Weights of a small mixture-of-experts language model, trained from scratch on English Wikipedia: 10 layers, 3343 steps.
Below are experts of layer 4 (counted from 0) of a mixture-of-experts language model. Rows are named router (the router's row for the expert), down (a neuron's output weights, with its number) and show model dimensions 0-223. Each number is 500 + 40 x the weight over its row's rms, rounded and kept within 0 to 999. Numbers have three digits each.
Before each expert's rows: "raises" lists some tokens whose logits its average output raises strongly, later layers aside. This comes from a sample of Wikipedia text that the model never trained on.

# expert 8
raises: "one", "is", "ade", "oid", "ast", "ec"
router:501453466474478477579576483546501497486467555477523518411439463506473482525487555535467484540551583554525527477530465484552490520471517452464453480487476523541560449542562472549563498504491489484487491518475552486454522477510469472488523528470518549484532461479497518496538501479428531497427522544442452474493482523560576504469484504543531515555495521539525518559477472452552529469515466494485471501529499460377493495532533475393519507547467475457529482488500474505505438557592430480472477504523547519466534457553509461441556474566550588553461451480507615584522491559586518470479486469587499510452452486523540465551482514519416519480576442501435549535482497514515493459450
down0:466491466520553523514488566520575508479532443478510567547446510544561531558527499564525532595588425427467432453477525459448420519444537509493517474499484564497534481469524502480513422522518548454560538481460458540472573504551556444449497513490522487394523524580522520495541562522581511583450521570501454522490463499502552442531524540480473519471513521606533556444491467499475511463498478530508478502511523519456538519526605527463436509435537517449501479506480511510501473482489455504532466508487470542536531504525521490490479504499437534539504466500477511453495530479490477464509488497506499511493520438458581550425575438507544475495525610554468457487474541567476561498487

# expert 17
raises: "y", "izer", "yl", "ym", "iz", "t"
router:502531450451520531485521487570446539552513569485529480408446556559480484479436547457518532465496435498405503467503497468497562501559510517467537528528559444480499501522563517477460493470526436477507551586485532473512568492513457509463524467487418544508449484506466533502502484466494541518469499418536495455534453458485482457510518524470566595455469506500495557519557438530479512584485560447490487554455498521499542418513530484456495544494512433427465472538500541517490493545494493587510446535459543492565557588563461494560469475481449488407421582472546503489505488444494550508523477497513531551557523494568565530452492536515529501501435515516561457507482475527522557526470
down0:522497477476496454462445507527483540542473491598527514477471461580481531469463447594468512482608525510421525484492477510492519562458526498561499536492528495512472501494542492518581559502522567515498502479585552527525457509515574471438518524462478503480519441460558524533547510486534453493514465465505493430597460436463489534484573550507469477530466469537495481535465448574533500565473504471543521479500549442588430437411557472503439466461450463483484473505512566521563509457534475559493515532449487467486476500507513490483427492494478488593477536467535524487484589574502529461494480474533473570476481548498435489521490540578491482510512510538529546482517486536588517401516

# expert 45
raises: " |", " |\n", "202", "as", "201", "ich"
router:464517531450516522492514444473528526544439527400570564462566490512497479499443456549468551495505541532499475456453548539481474481502460480544443581509597501546551559537547588483453530478489500479441598559534581542466420481412486459461579532487556443471469492513567527530504519526475484458504515525440529470456528476507458487500458533457483548533515548517573484482516479554547557558543500524535483501544485446527505493472577552522483491544494524565499460547467488534471490503388481487545496486471472482478494464544472441505486554483486436483539472462481520505478534457423474537434491508431516529441530424515561552487490502531584426502527513539529525543492496481506469522490
down0:446509440522546511450403556525547507482450516470450487502534521471503538506513461521496469499496542479542493509473531551476441564366520436501487525461530496519495443511514451504475529519506536478484499473490553570463516508489508508436530522612556515464547461491500395475501463526482470449547455450510507477542547546546506485480406432514555510506543510506485473512461438474538513477478433464512514513465603493489494476554507563491475506512539473477501376552445497486441555483498640502515420449495493472479460463518587490516505509538560540438502562494480535457462513502483501474417475547512492473495452489440569507549491471488500424458481495467522509459517455513562540533531

# expert 23
raises: " they", " it", " few", " he", ",", " only"
router:485513501479464527472468461498580529545487451501435427542466488463480509485508539435529550422414542533520527439494506426487506476448482456479481438518460482503527455524442465520502462539437523534476540526475476612552471483584486480450498437503497527507504514453494474567570468478547500473528546464491585497482515465434491447461434432502485533575542486486476478436503550490486562514490523528473518457443555518541513568458484560454525491441552556467502449516452484489554506462479480516516432455441501563497495500459513471485464535472467562520528521562510437507429559475425510416494501519502472462438581484481469533547495420577546519495512532552479468499444553580483496519516
down0:501546504510493479477498463482553581503515451516468544488466477517512517481500532528474424463455456483447492509471498515489563517517441483439489552547465567564532527522472495475441598508462578522515448532522513493446431552522538497572476495496522486407505500514520450506512533555445515483492546504482466433487486479471468501601534543506500573513425608451515468453487476537624480510511508491499445431438508483509482487415513535457454472499558515470529497479537518468552518444503534533494528474520536502540559585511508472453527565540471544501502487407515448551553468447452479498532453513487477490556578441488533468561480442493585526557533532489511470432557493561493557478508

# expert 29
raises: " basis", "ial", " scale"
router:472453470511511473519520504470471547525458557501483493591525581575540510462436496552517517518465450551527499437402538517409588554537492466498518502526496475547517487534510510567496554442542497471495536519518530457477429497521498555454549476572433516485469505483511503487518497493516550504509547539571459512450491500487464549465431547509508491436493463521502502442508515558560514529522483508502435547539491515538501494613503571464484572436549467523535581479560500522568554489506491502547571542425535515493539416543502486474481488487446450501513364540518502484487504519479548463470490487528564530526539456555487584563482517535464475503491498485426557461536527523549521541450
down0:481511535459438461508452538413509550503516513524496527524578478517530534469527562535509446487473543470484529461456485530449530522482517515508529547485523563524539510490472519513472571552500468494551488466592528466554479613460382539428399469425503504486496504502515509491480457465518515487551532547448467486559494538527532509565508564537410507542605517509585478523505521489573477530475516513489465553557452510499512493501480489512512540445545400582481532518513510513575513466565471505442484540431554464555483514534505499489524488494540529483561427510516530523554543487485475472444598472527490516519563489536515452481563517587546528442513463490491483462490464431511496541512

# expert 5
raises: " |", "\"", " |\n", " =\n\n", " |\n\n", "."
router:452418539441536530437531462461505474516472507510474463427592577465490481462529430460496521537526528488467513456541528490461469491446519502447493556463526584560503561493532471520483531496511475441510566512504489489531489482497459480527546484458482466520492516489532439498575451490473476502502494469461565554558597454422453504454486482491503443498474597450534514516497454492543527537465508464517467496517425429444488554463499556568511465503544556521496491537525426559582530510491510548555566553450437507419552476499572476454479498534488557481610486517518522519439473500456434521486573546469504500484536461438504482536477534456543461524558479475524536527554516496439531551521
down0:491488457525533468504484475503460546447462445449472466587630504447589513457531471433541455517488505500490482498519466527553476577507480504559485465495484520531498575482487506442571457496555471386502509540502469521503490497532542536520444525487486556421436490426438491532551555459531437457454519520494550413442492512559471466495505535522506504552526416529501538442523491511475420527592417522541472524477524492532440523515557496536519463475477506405530497414583450542494487544579494555506495502500461539456509541556517451481522407488473486559534454481467508478493493476538471468495462549448488493540528485478518510584506510520480538507496503481530496536483517432479500462486

# expert 28
raises: " made", " connected", " incorporated", " held", " formed", " founded"
router:452539534459493454529518500479604534542486457504471402569518504449451552512507578403513451448452521536551475491450482513534508510525524494441550478535476479541446473534476464513497518533522507512537500540551468527492498505543389513563539519465559516499569531532440509562482468508500514545504543462430540550498543541445499454496445489511490490501517483491470522474443473454412457488447532510498487452431452477594493545467481543414469505484520543417505461527552495532534495497451486521464459418512492433516512460435540502500512415524495536402392514511489536542468577427485476457468512511494518524439516510512460485530453530446476429504485556525517554482453507538513499495550
down0:524458468592552522491492619536524567529586467496521532467488512544470436574556551523503481483416536477537481469397513497531486470544569539461522509509555490476429455515499479519454467517557494407461568431522515487486466455409503500543481495459537527448485466527488514507548470556497528516467529564513528550493538495482463540469531489521549465591545503466482565456484522543448558521516535516460491510492545402421537547552455481492459522497503540494490461563514450509429532515540517500476507489550465483485515424491509575447519566511416531518527452476523518479439470531509499475515502489480531441544506489446538606501533483474586486496542460509496546484453485510536474470463

# expert 35
raises: "I", "a", "en", "un", "er", "in"
router:400501545474503536518501461441496534520450460504432550461409466468553507512461492498459454423469454516492487426491516501465486508419485503530453448481496516541445568437516455550492516479511462483457558542541461457465476519533530482495530506535502591417520477521506516518497499471509501502515512575508449549495562523466515515520515465552447517542488474550422529477486480607523457462485474454456556477492440444478472514505511462430594465477525536490524495443473480463551527420557545573487539520613526524488520524515485513435516505566497483507504415527463551503512503401482543484539487543577563512539495455491589544486448507469441504483567500498513555512525476498498453551549
down0:495489452387417503477468478449501413481553510486479506495442485472497490511520451480487503420489515558500528528396547537522501480523477537525463504546467533502473473466584502533480510513496494576449477515455481496560506453506450516527524462540564551562478550396475585454542450515470468511527545552575529513497544428474467538557492451458428493466545457498484495409468522491545484506441492464495546524527450529542410454525507554563473559560527539551423538522476566473506534529475531478550512475464471485469491530497494458525468520510570482532531507497448545488465498494434453499455484511463483556537544493485525508515457464558511597467525453491447486509489549456569495415548

# expert 3
raises: " that", " the", " each", " his", " time", " them"
router:449500495491462483469486513504520513545608463502528570471526571472515552466539563510523548476457498428489505516547555535408500495443507506489476521492480493466495545492517490485490560537481474518533497565533487584429508493574578483484487504518493451468494453504527491524468489574529474487489498536485548490533587519412509481478492474407464491567511541509528472495521584482512508479478504512464449430471574460546489515436532526470534580480509470478429487482482482546497424529479421506419488520396549486504541513444556580497569494445488467549623476464521445488437514518550443522485496482583559440468514465475493540527481483475530471432573533526529485512474508480495520499437
down0:479585556473534523500470518569474483560578497480549498507394431482472539508573507530464442466487546507493503533512542485536539555577538476468473490480494473548461494520574502502474481448490500465459553456522552494475483474536478448492524574404499484538559485471499452533574438510514522498486494473523407522472501540516520571503497501526565525438460466530526509466460494566612573505545483472532487542533492531461530463485561522512496521516416400509478488518532493550452457503535511454507538471469526472507449566587477471467455539524495513495464528515475547462478479553588506527488552509446554513536430482494513455461524477445530563463585547564512471437512516443562505457497

# expert 37
raises: " of", " between", " related", "."
router:478480491484440511463447434480508435487561527510472472581457415500502528552536501541433522540519510505503513493535534501487501507463573508482531492504453518549460511559452488491513534474473485547530499454561537464484563516422489519489525466447578476434539497540516482509496517495445529516517456488447493532561517518421517460466504508537418538486453489483569414478514510480470467442525541491431458444497557462550517504484529472572523541511508495559479581523408456445478576440492486529518438507420470551383450483497476458559503432494478422545483512517500500555552442538485504482529528542517494546492461508404439440474507544485585498474498493503484441468525568492530576550493
down0:509506465569523509487430434479540500473510499573486442562514495534472496515545548561437404498491473495528456484462578501487495463525477497491541528419454441532509491474467485465609534468502532460477510459529388519562523528522561523533523488413420502499531588498444446521507482398545535429461508469519518478474539499484497531542501513489477472415454496481561556563522517541512536576481466544486530519492406482505474486496546531501434502486520455512518520491507548644458583517480510476514527522444470497598439524491538478498547433503435493439472495497553508495494500493478510476488475481466535471496492477495459478542432509502499526494489508530487559557454477545482448455438

# expert 19
raises: "201", "10", "15", "11", "12", "1"
router:490514501536513497483472569464518439431485434542464574534463439494568532562507468478450424524566526539489515583569514536504544580548497534493461460465431485464514485470523584535511468480501462471553540530449446506471531548496517538500512526576420495453531534490452476524495593536584492558470543542527438432488494533487512494555532503509426544537559493515500448540541522468500532485482546548517490450468550445561485576490484444524486457497489551511522473544461591474464415578508434530532499491487518462500555487525460444467479468554516514501516425447534509474519541582499463503490476528491491510548474530583529539527487496576452497407531545457489522493502507505535474458507
down0:457514523510520552596474462472478523525467491433476484390552459529531504583569501527429504480448494437520491510520442590499569500502494529492511498485474477540465431568516569502530539531463484492532448495516518518448492512474458517521475569545535486506489485544531403472508493553542548473450535480461492499503538537486528493524452459481520490444487485551534482502495534518415508407534545447534555538480510457445455492500503510498532449425525503536505527456502420431481522468480515494525460458497553504492438588563474504514541588501513486535533547560413584505475455535437461524511527458488510533476488381473549468476506471505551493463563489498516498526540530402421519525529

# expert 4
raises: "il", "ol", "ur", "ig", "od", "ige"
router:456480469483457499499518525464497472477545551421466477477446504541500522488545445504564402494554510523476513482511498487588497555474521437465453473483503477531537489543488547434526502598498422467519513557509475484428411573492451473523534514361494485477535577422503507499525474530553484565483535594484497545465441539530504476465484495553495491585465484460429464506487481486467508515503540499479523494541546488494477482507555490443513475475504502478435463482480466533534480492534494483477550426531585451520509506532524483470505533539572529364394456474522559487494452502580521487509467467502490489523499497463508465590509513579529502542497495487557514563532525530543443484473
down0:505584490485529480501489504513527409508542506504506458428502460451510515528527448478526437525485500446435540474450526579460536474585494501430491563529559522471508484477585473456459514489573524484426527529474437424460486442547572483519462552504506501503451471490483496493515485472474593460444444456476493531512452510511468492534507467490592483542531556564520565508556501569439520489533462489478478515531499520557515569533513524465545478462438510465486504406532535524547463444518489455493572463549502545486457485450519587524486508565566519574463531481436455474507535460510486503449429513502561476452535526506442507513517498542465478470461565495566462484530597501451491507564

# expert 27
raises: " in", " it", " on", " to", " as", " them"
router:486534491508465529441528513478502522531607458490453575519485583492483467478493567499479490527548500476547435467508516479450455455420505475567500460438469517508509506530513471492529523477453530558485495490496553484460455486506540488523495501594460459493591417546524502564541515563566598481538559483511581467502533560459492534535466482429503532493482468586503504480574538546488483452509488532483451416452475510559465442450519482442550500496541548561413514540503523513555467579490505545488513559502488494458487529444569504475517509454542502573482566464492479560434538517463539529509451466490472492487458487457497420473510533444566480456519442504547481497427482527429515501518
down0:513453488509500483451533522491525539468405595500504554495457476479514480483516519449477576468566457548489518493526430474491466478540462547478565518554530566519536435544538527469460526551470527539522498480521518567467524566485491496504485459500485467454521574534537468544556465577514477457486497569471462492449478531507574468506484510427538545550516516543413516459473443464452558429489480571473443507580423530514461504502535461525483488550526481444421563467504571525490472439541554499453474522547529450502488521506530521453476509483427446493558413582503499494485512576457550499504564482516502560527502482485465483496455561520545437431463549521483447534413519549492507483480

# expert 12
raises: "=", "Scientific", "Location", "Personal", "Studio", "Member"
router:457535518500486523453545472475504546474581524522462580525494513572506513472583494498504532383479537444480601450459475469555476457494456547474489454489524499527472488559530486481453542497512460523459503585510559528510468471560422493467498506475447460520517466514521394506543463512486516552452498452484580544539490537482522538522480453498509449551550530504474466495481481490463482524507479553493537436508561523445513467461514496495475512559527417473487470514464478471452500500561434558516502522473509576461550501482475428496513475489495452450421512444540593569472475516518521557593452519528527468497475517485483486514441536426537549460512454537602504537442519499469551593548
down0:438424452503474446495524506551458448496455502477444493494533499543494433497479535462477497510482406528461459526515481498520507495457546512487456460409529533458509500517467506540513455565445468484457557435465460494538523452478517507540492434513534517448514546556547547464544483524486534497546494510535523505479542536506473446489448514502523440474489578483528535488432468512551506441471499534464565511495530523502503548413479526478538570520579537585473533468456502610532521509450555533511534486507606491547559490455474504481490458496502464576516522534561471509500477565480490639533499540481407466509469481508422493539469456552431490510514475491561413426507549455477538503540